python train.py --n_layer=8 --rope_fraction=1.0 --steps=9891 --dataset="wikipedia_en"
Below are experts of layer 5 (counted from 0) of a mixture-of-experts language model. Rows are named router (the router's row for the expert), up (a neuron's input weights, with its number), down (a neuron's output weights, with its number) and show model dimensions 0-223. Each number is 200 + 20 x the weight over its row's rms, rounded and kept within 0 to 999.
Before each expert's rows: a language model's description of what the expert responds to; "mostly gets" lists some tokens that are sent to it at least half of the time. This comes from a sample of Wikipedia text that the model never trained on.

# expert 17
What it handles: Periods and exclamation marks closing sentences before paragraph breaks, plus mid-word syllables like hi, chi, ma in names and words.
mostly gets: ".", "!", "iji", "chi", "hi", " ."
router,207,198,205,243,225,182,227,189,202,205,236,219,182,225,206,190,206,219,192,186,196,162,189,219,217,169,218,210,215,202,185,215,200,195,157,208,151,199,221,175,171,203,225,205,208,182,159,207,221,179,197,213,181,198,153,205,225,192,150,163,179,214,216,168,174,192,190,203,201,213,172,206,237,160,213,177,187,210,161,196,200,181,191,186,217,189,187,206,200,219,219,188,200,196,225,175,242,218,208,196,178,200,196,208,207,232,185,197,207,182,216,228,182,187,218,198,219,175,168,214,180,163,196,192,207,233,226,198,214,256,218,197,204,252,202,177,183,178,215,176,239,212,199,209,183,214,181,177,190,192,195,208,189,227,179,177,186,166,224,188,192,189,224,180,208,211,200,207,212,196,232,219,222,190,233,184,164,206,186,190,208,229,215,200,190,184,192,204,219,210,221,213,175,204,176,244,181,191,211,196,210,196,159,196,200,217,198,209,180,216,217,192,172,225,220,189,179,212,226,180,192,184,212,210
up1,217,199,221,199,188,187,225,193,223,181,197,162,180,236,228,204,220,252,178,232,186,203,186,202,210,191,187,208,187,220,196,203,225,202,203,172,170,190,203,190,201,193,198,166,227,204,177,207,161,202,166,197,228,174,196,212,221,212,171,217,168,176,202,189,203,219,221,212,193,185,225,222,203,150,196,209,170,184,177,221,221,202,210,190,215,223,173,228,208,177,211,208,227,221,211,191,168,183,176,201,208,204,197,225,164,205,181,215,225,186,190,209,204,196,202,180,192,215,188,174,170,172,228,192,184,199,229,177,187,198,183,167,187,242,200,174,189,213,209,220,260,190,219,186,197,247,185,208,196,176,215,215,214,182,189,208,166,197,186,214,197,200,256,225,189,207,173,223,170,185,211,168,210,214,196,218,191,230,182,231,219,193,195,208,197,150,185,210,208,205,237,236,179,189,210,203,222,175,162,210,179,209,196,212,189,177,228,204,171,199,200,218,210,180,203,184,185,233,202,187,198,217,193,197
down1,217,208,190,181,176,194,208,212,190,203,195,205,192,178,186,181,201,194,184,159,222,218,220,218,214,176,228,193,216,191,217,200,180,177,163,210,228,185,192,208,226,201,226,164,171,228,237,226,232,194,200,198,154,210,209,164,208,195,172,194,185,203,223,195,188,203,177,196,219,176,201,192,201,228,208,225,224,200,194,196,200,205,163,184,205,189,204,200,201,196,187,226,222,198,221,210,192,219,189,209,183,235,195,196,215,211,191,203,195,203,201,225,187,173,196,183,221,200,222,212,195,212,203,193,190,185,181,152,219,212,230,198,228,230,205,233,182,204,203,169,204,208,201,150,216,198,191,179,195,213,199,191,199,199,218,135,227,196,223,241,189,197,201,203,193,184,199,190,200,233,232,227,227,179,206,186,160,215,172,197,206,233,230,214,217,166,195,210,167,176,165,158,178,189,167,175,188,211,210,200,203,195,192,217,234,197,224,201,230,185,152,238,171,178,191,232,204,154,223,214,210,172,183,197

# expert 26
What it handles: En dashes in sports scores (3–0), degree and minute signs in coordinates, percentages, and numbers or headers in stats tables.
mostly gets: "′", "°", "–", " Votes", "″", " Apps"
router,165,197,215,236,200,237,231,210,178,237,200,214,178,174,210,184,204,187,186,208,173,187,169,198,182,178,222,193,188,195,230,213,237,182,162,214,225,216,217,221,191,225,232,180,186,189,211,195,189,193,200,165,200,211,243,192,199,221,191,227,181,226,208,172,202,179,195,248,162,203,187,192,204,224,222,192,232,219,183,169,230,213,226,165,186,195,206,219,194,208,164,185,217,207,213,217,189,184,215,161,208,188,232,158,197,220,177,182,172,189,204,205,205,187,197,210,195,173,197,213,203,168,187,185,164,195,193,195,194,194,215,192,200,211,194,195,196,156,221,200,160,204,155,173,172,174,205,228,201,209,237,223,175,171,235,189,152,189,211,225,223,185,190,194,192,238,188,212,197,233,204,184,202,192,198,214,176,223,211,152,191,183,190,191,185,176,213,193,169,196,209,215,200,204,191,208,190,189,202,212,234,189,213,200,188,194,181,232,200,185,181,225,188,165,182,203,197,221,187,205,172,188,195,196
up0,125,199,195,230,206,221,181,216,209,179,226,187,197,245,176,204,197,199,153,207,196,219,195,224,216,169,192,195,203,203,229,176,160,192,206,218,217,247,186,223,208,208,186,193,201,193,178,200,206,156,203,215,213,240,221,225,216,211,194,210,247,221,205,210,201,197,240,188,192,220,200,198,202,197,217,222,200,216,197,231,221,181,180,226,199,194,181,204,189,190,209,206,185,176,182,207,209,183,192,191,220,223,196,224,200,195,190,232,176,191,230,206,211,224,191,218,191,198,181,188,194,211,200,215,210,193,230,242,208,217,210,154,195,192,197,218,182,195,225,203,202,202,215,157,198,214,193,201,163,247,236,193,170,192,188,205,206,192,219,184,182,196,222,205,197,215,187,200,180,192,211,180,199,212,158,189,185,217,218,216,234,235,212,156,181,234,186,166,223,223,179,239,203,223,172,210,218,218,211,219,200,167,197,208,203,178,186,228,240,196,196,221,224,230,210,214,214,221,177,182,194,222,205,210
down0,182,218,229,192,184,192,197,203,193,175,199,191,194,216,203,198,220,227,217,189,200,198,197,225,190,209,220,194,177,213,172,234,217,166,177,234,188,208,193,193,218,209,204,181,213,128,212,162,221,208,180,180,191,168,190,192,182,176,185,198,219,239,161,201,193,121,204,169,178,232,185,201,224,190,217,207,179,173,192,219,201,180,228,202,221,189,205,189,193,228,178,219,221,180,224,223,208,181,201,182,167,241,192,176,189,200,215,213,199,181,207,201,173,241,183,228,216,208,217,209,200,230,223,197,204,200,202,195,217,224,204,197,221,197,201,219,179,212,184,201,178,199,187,188,208,229,200,183,195,216,187,209,194,215,162,221,208,211,196,174,186,211,190,195,169,218,189,169,227,230,217,194,200,217,232,201,188,176,187,185,185,173,226,187,209,220,204,199,189,146,194,162,207,166,194,193,186,206,228,205,189,245,207,190,192,181,222,189,226,209,220,193,230,212,225,214,220,213,190,199,215,217,253,195

# expert 22
What it handles: Commas above all, plus periods, colons, semicolons, dashes and table pipes ending phrases or splitting numbers, before and, but, which.
mostly gets: ",", " ,", "—", " –", " —", "."
router,190,209,178,205,177,194,220,219,228,185,182,203,209,205,223,200,210,223,215,193,191,198,205,204,184,210,233,169,229,203,231,166,181,202,228,207,188,207,219,183,207,166,212,209,235,196,217,194,180,195,202,211,195,212,196,220,212,214,144,239,238,225,197,184,191,208,233,237,232,172,255,217,215,187,162,201,192,197,202,208,208,216,193,239,259,226,193,200,228,184,179,197,197,214,184,200,184,208,198,187,171,228,163,201,173,188,188,190,226,217,198,216,203,183,170,233,210,201,203,194,173,202,186,190,215,185,186,167,206,216,200,220,194,195,201,198,231,235,205,182,170,175,220,217,200,224,211,229,220,193,197,215,204,243,187,205,221,242,211,195,177,185,186,243,185,187,163,190,206,202,218,231,180,181,239,202,188,179,197,205,239,228,183,207,210,175,195,234,221,226,174,197,181,194,197,205,188,168,196,218,215,211,206,240,198,190,206,206,180,217,226,169,208,207,202,228,209,223,217,192,198,203,205,164
up0,210,231,188,213,248,191,220,221,153,200,190,190,210,168,195,208,223,183,193,225,217,232,190,193,213,193,181,210,228,222,195,189,213,219,203,172,228,200,202,185,205,209,223,213,189,204,187,176,180,187,203,207,228,245,181,203,220,206,209,219,181,173,233,230,223,173,204,232,186,226,186,165,213,209,226,184,187,223,247,223,207,209,198,182,191,183,180,199,211,193,178,174,190,183,226,208,219,204,221,210,199,239,209,212,190,155,206,194,198,213,216,191,231,173,202,203,184,202,193,191,196,197,180,213,188,189,238,193,224,194,199,203,161,212,209,219,183,155,215,198,197,226,210,211,213,204,164,196,212,211,189,194,210,181,202,194,234,208,190,222,212,185,246,166,174,197,217,194,185,216,194,204,220,169,212,225,209,235,219,177,226,181,243,223,195,233,206,209,203,214,192,174,215,241,189,226,153,234,215,213,160,192,202,213,170,191,203,206,178,251,218,203,187,179,180,199,217,173,191,231,198,182,214,199
down0,174,157,183,162,212,181,161,189,218,170,206,183,204,205,191,208,195,200,187,214,174,150,238,183,203,198,220,193,187,179,163,177,176,190,169,195,195,189,238,212,226,211,182,196,152,201,183,207,201,201,218,213,173,174,239,174,174,226,184,199,225,205,209,191,202,207,186,212,202,174,191,195,213,208,188,205,200,234,169,197,239,192,162,223,177,193,203,187,182,229,217,192,223,166,207,212,174,210,187,208,198,199,199,206,228,200,175,180,196,175,189,185,229,217,219,184,199,219,188,210,236,187,248,186,161,203,197,190,196,211,197,227,230,198,209,192,206,198,223,207,198,212,249,173,221,195,213,214,215,225,214,220,189,183,218,160,182,195,200,191,210,159,195,190,211,175,240,198,216,175,193,166,208,202,187,187,217,162,227,190,211,216,195,200,144,198,174,205,178,196,203,165,191,197,179,208,206,199,158,200,178,190,224,212,207,226,163,192,185,215,180,173,198,182,200,210,173,207,208,177,223,192,191,185

# expert 31
What it handles: Line breaks ending table rows, list items and paragraphs, mostly after a closing pipe or period, plus braces and ampersands.
mostly gets: "\n", "\n\n", "{", "&", "\n   ", " \""
router,207,167,258,175,227,211,182,209,194,233,189,202,185,196,204,200,203,177,215,172,207,192,213,207,234,198,166,223,168,215,166,187,244,168,188,207,213,176,204,192,207,201,206,210,217,229,189,210,224,228,168,174,198,186,221,219,212,199,178,215,195,216,169,198,212,205,204,221,196,177,211,180,197,178,199,228,221,206,190,197,205,220,218,158,220,166,223,217,215,214,189,219,214,235,212,226,176,178,223,182,181,213,201,205,168,182,187,219,174,216,210,169,177,193,159,211,165,228,165,197,200,188,213,219,182,223,215,204,202,190,218,185,236,210,188,200,212,201,226,213,180,176,167,267,206,177,173,179,180,188,154,159,196,192,194,209,205,201,220,177,206,192,190,225,222,203,209,188,226,208,232,213,185,186,219,189,200,210,191,208,224,197,160,215,214,220,222,202,146,202,215,193,199,184,169,181,170,196,180,202,187,182,183,181,224,223,216,188,194,176,193,204,192,210,207,204,187,210,219,189,173,174,213,189
up2,223,207,190,204,203,207,217,214,191,208,200,225,201,201,183,195,213,201,192,182,198,197,182,166,189,186,200,195,213,212,197,216,239,213,201,211,201,204,186,175,210,235,210,190,179,200,209,152,204,196,161,180,176,181,264,163,195,192,201,232,224,220,221,211,166,203,182,175,230,170,191,176,187,192,225,242,195,177,202,178,171,172,203,184,217,185,220,210,224,185,170,199,199,216,225,185,202,187,189,183,200,184,216,206,199,176,196,216,227,218,216,204,220,180,219,210,210,206,216,179,215,189,186,162,204,218,208,222,211,182,222,179,169,187,174,212,190,172,231,218,197,200,160,206,200,176,200,211,231,247,200,159,220,207,191,205,182,223,199,178,198,246,215,189,169,204,226,199,207,213,220,160,192,195,222,202,218,202,215,180,199,230,239,207,186,230,169,229,166,176,207,163,229,236,202,174,186,180,153,227,197,189,166,199,179,183,199,206,189,208,205,178,201,230,179,187,186,227,215,170,209,187,216,189
down2,224,172,228,178,206,197,207,214,230,199,199,191,198,192,188,234,162,225,178,188,220,155,179,186,190,165,215,211,196,205,188,226,225,201,227,171,191,217,191,220,224,206,182,201,198,181,222,218,154,199,181,228,216,228,160,203,194,198,172,173,159,188,193,212,197,221,191,175,208,171,211,191,200,179,192,217,195,213,210,190,192,196,168,129,173,180,209,175,192,178,198,211,233,199,202,214,193,196,209,197,194,192,189,170,228,220,209,193,198,188,204,207,223,189,193,148,232,203,222,189,213,195,199,202,181,231,181,185,216,185,199,194,214,206,186,228,230,193,230,224,190,230,226,236,213,209,214,173,218,175,209,167,194,191,189,192,189,231,213,231,209,231,210,225,217,190,207,183,183,216,215,202,207,221,158,223,201,168,185,181,214,173,192,188,202,188,164,184,173,208,216,237,164,213,176,191,184,160,178,215,233,207,215,200,217,235,206,178,217,225,197,194,200,215,213,190,199,210,232,224,205,199,232,195